{
  "n_layer": 14,
  "d_model": 384,
  "n_experts": 64,
  "experts_per_token": 2,
  "d_expert": 64,
  "d_shared_expert": 128,
  "activation": "swiglu",
  "moe_layers": [1, 2, 3, 4, 5, 6, 7, 8, 9, 10, 11, 12, 13],
  "router_score": "softmax",
  "normalize_top_k": true,
  "routed_scale": 1.41,
  "balance_loss": 0.00485,
  "balance_bias": false,
  "router_z_loss": 0.001,
  "router_noise": 0.05,
  "router_bias": true,
  "shared_expert_gate": true,
  "init_std_router": 0.00957,
  "lr_router": 0.000661,
  "vocab_size": 8192,
  "norm": "rmsnorm",
  "norm_eps": 1e-06,
  "tie_embeddings": false,
  "optimizer": "soap_variant",
  "lr": 0.00521,
  "grad_clip": 1.0,
  "batch_tokens": 65536,
  "seq_len": 1024,
  "train_tokens": 335000000,
  "steps": 5112,
  "dataset": "wikipedia_en"
}
Below are experts of layer 4 (counted from 0) of a mixture-of-experts language model. Rows are named router (the router's row for the expert) and show model dimensions 256-319. Each number is 128 + 32 x the weight over its row's rms, rounded and kept within 0 to 255. Numbers have three digits each.
After each expert's rows: a language model's description of what the expert responds to. This comes from a sample of Wikipedia text that the model never trained on.

# expert 23
router:108072135089142144108084129120157160122109102193099145130092169106081164173169143156088157118143117082117115148123077144176171118161132120106167123146084119161179090143109084122138151151156143
Possessive 's after an apostrophe, possessive pronouns his, her, its, own, and dashes or pipes in markdown table rows.

# expert 54
router:128126148134144105116099208068172148081120126187169120152089178130089150134157169133108145116159135119157121173135117170128156109156154148116201155142158155199184115160122131161116143143164145
Articles, possessives and ordinals after a preposition or verb: the, a, his, their, first, second, same, last.

# expert 52
router:102079158157170168161101140146105168118145064142136109145054149157157186124145107158109224068123126122142134156055060162126131111154152128119139153138129201140143105170144076143183132146187112
Single consonants and short fragments in the middle of split surnames or rare words, as in Cos-g-rove, Biblio-g-raphy, paradi-g-ms.

# expert 10
router:107136093104142146122112106103126139120096054152085115116110150125140130109159125172075181091201116187106129157055087133164152109148130136098142133138135086166147112151126097136155121158145149
Periods and closing parentheses, brackets or quotes that end a sentence or clause, usually followed by a line break or a new sentence.

# expert 24
router:101092094139142130125098166067131117096120040108066140151142122165106157157116121129052169109221147144137089089131113179172161063159142106134186135114056169193160123141130075158168144161138146
Capital-letter pieces of acronyms and codes in tables and lists, such as GA, MF, SCO, US, ACPA, plus empty cells.

# expert 38
router:037077162108171106060102136121126185120104129145134171185066171122138145120151137149100176126172176132103093214096098173195111137191144149189134146090082118150112156148124113165122197096134161
Closing pieces of names and adjectives such as -an, -er, -n, -k, often before a comma or pipe: "Appalachian", "Albanian", "Tomahawk".

# expert 53
router:117116142106176103130108137076182120115113088150114094112089157142104151159136110140036141098135133121149130157105100200149156071126185113120126140194130196105144047137127067185184126142168136
Single capital letters opening a name, initial or abbreviation, often after a bracket, quote or line start, e.g. J2, W-ortis, QF.

# expert 45
router:141081157117146095129109131120183138116103104153107127144084159142105137130159110141078146089133161110143096188087124129150123121176163129151130152143132142164139061125129119149164144148154109
Double line breaks after a sentence ending before a section heading, sentence-final periods, and isolated pieces starting lines.

# expert 31
router:075104166162139106125065148099188136097089119196142119143119169107159179156148172157065170104199145109182067117111104099178134110126159143131168158138130116110193144143086104120111154120137145
Final pieces of place and taxon names and place nouns, such as -ville, River, Street, Creek, and -da in family Liomopteridae.

# expert 37
router:100104094142148119130109135109169141097081117175104116133104161113142131127149155120118181143117099216150134118052095143120142078108147171106134165199119157142179112148125124139223144111139143
Consonant-cluster and middle pieces inside common and proper words, such as olin in gasoline, erc in commerce, sc in screenplay.

# expert 42
router:123085129129145074112097173060146137114096087173154155160092126108108169189161170157087188110196123123130079110070078140176175098179158122145156170165073125125151081143099095160125140145146154
General nouns after an article like part, type, number, name, version, plus hyphens, No. and word pieces after initial A.

# expert 36
router:096057133132152129101115194123160184112138107144101121118105192152143146143169160142101111117158142109142128194090089122163182093149146158115168158136066132155168094155129141126159134156133129
Four-digit years and year endings in dates, ranges and tables, such as 2019, 19(73), 2007–2009, plus match scores.

# expert 6
router:078105157118131101096106121042112171108076117109116120146109155179085144138175131131095138129163174093195049142101115148180159112178133102107159143155146160157197075139101120185139115096182112
Copulas and role verbs in biographies introducing a position or description: was, became, served as, appointed, is best known.

# expert 44
router:118156173164137043145103126075167107072125112163125158136134152092124199165168204114130162076149119133101131161114113122131130085102128135127130160110126131137165093115106122139183179107138213
Consonant-vowel syllables such as la, vi, na, ju in the middle of English and foreign words: "conflagration", "previously", "injuries".

# expert 11
router:096132128162121109107116112076182147106083082134177111166096176104141164119139148155122164075189133082156119133094103104173178106130160112185147155145074136140158136155091085151149157125161162
Nouns of time and period after the, same or this, such as year, years, day, time, period, plus commas and object pronouns like him.

# expert 2
router:110076155138131145110113156104146177073125089138128156153112131154117134157147123160146178089199168197181125207079111137173152099115152160136182160126069097191196098134110129168148160155181133
Commas, plus semicolons and dashes, right after a noun or name, before appositives, which-clauses or first names: "Bangkok, which", "Suzuki, Tsuguyoshi".

# expert 26
router:107071092146156149113085155109114096101106094125159232149082149134144167144165127185115204104120131151141092082077103127166153082137137100094144164136170166142134131171091148141124195148139134
Decimal points, thousands commas and digit pieces inside numbers in data tables, plus hyphens in scores and chemical names: "3.6 km", "1,300", "3-2".

# expert 29
router:085114127091142100140105138079126141093078112168126186139086165124148171166203091117069155101124147159173142143071050138142165133108144147134214186133150128135168093165122081154132170100176138
Column separators in tables and lists, mostly pipes and semicolons between headers or numbers, e.g. Athlete | Date, plus some or.

# expert 13
router:085092107135134098130089149078157156112084115150136133146102159108148160154165125153092167118142123124139061158070072145174172081157162119134151167153116122156180072129118094152151150146142128
Tokens inside election and statistics tables, especially votes after Total or Informal, percent signs, closing parentheses and numbers.

# expert 48
router:100080118146161133097136156128153125116141081124108102118075161165103162114160093130107129110100115150132100165139105177185173098150139168142167133175136090168129110151114143127176140153124146
Single letters or short pieces starting a word split oddly, like t(wo), T in LGBTQ, Emer(it)us, ret(reat), C, A.

# expert 25
router:105116096156144129109148138113191135109092103147140142153099146090168141151152096209080132111176127090173132134078086120140172115141163203104148158185123120109169125146134062198156125215139145
Short opening or middle syllables of foreign and proper names, such as hi in Hrithik, go in Polygon, El, Go.

# expert 22
router:152096154131148086104075132126146098094078103117117165167090142140048160155172142156121113134200141138135115136131109167159162131109144099121152138126133142176144102138086118116143196138169141
Infobox field labels and section markup such as Location, Coordinates, Genus, Personal information, plus heading = signs and paragraph breaks.

# expert 47
router:092085142088142098105073159088114181060127083148093128173087170114112149145123156187128152137184141166104124148097107134162139127179124197145140160154075152144157137145127131180131177157160106
Middle and final fragments of split words and names, such as ub in nightclub, ist, ta in cantata, yer, capitals in codes.

# expert 63
router:120096113091165133122050179124122122075097078109187119172089157070143155143144106188139115123150125124171097092111117109161197086173162172148129140154087071169149115187090123141157184179149149
Month names in dates after on, in or until, such as March 2012 or early November, plus occasional capitalized name fragments.

# expert 3
router:134112184171136099104118127086168114154083098179107132120112152161085157136147127111089194088128126126128115120045099176127195089143139143117139147167136145171139072134038074135214129161184132
Opening pieces of split words, usually consonant clusters or capitals like St, Sp, Sn, cl, qu, Wh, often after the or a.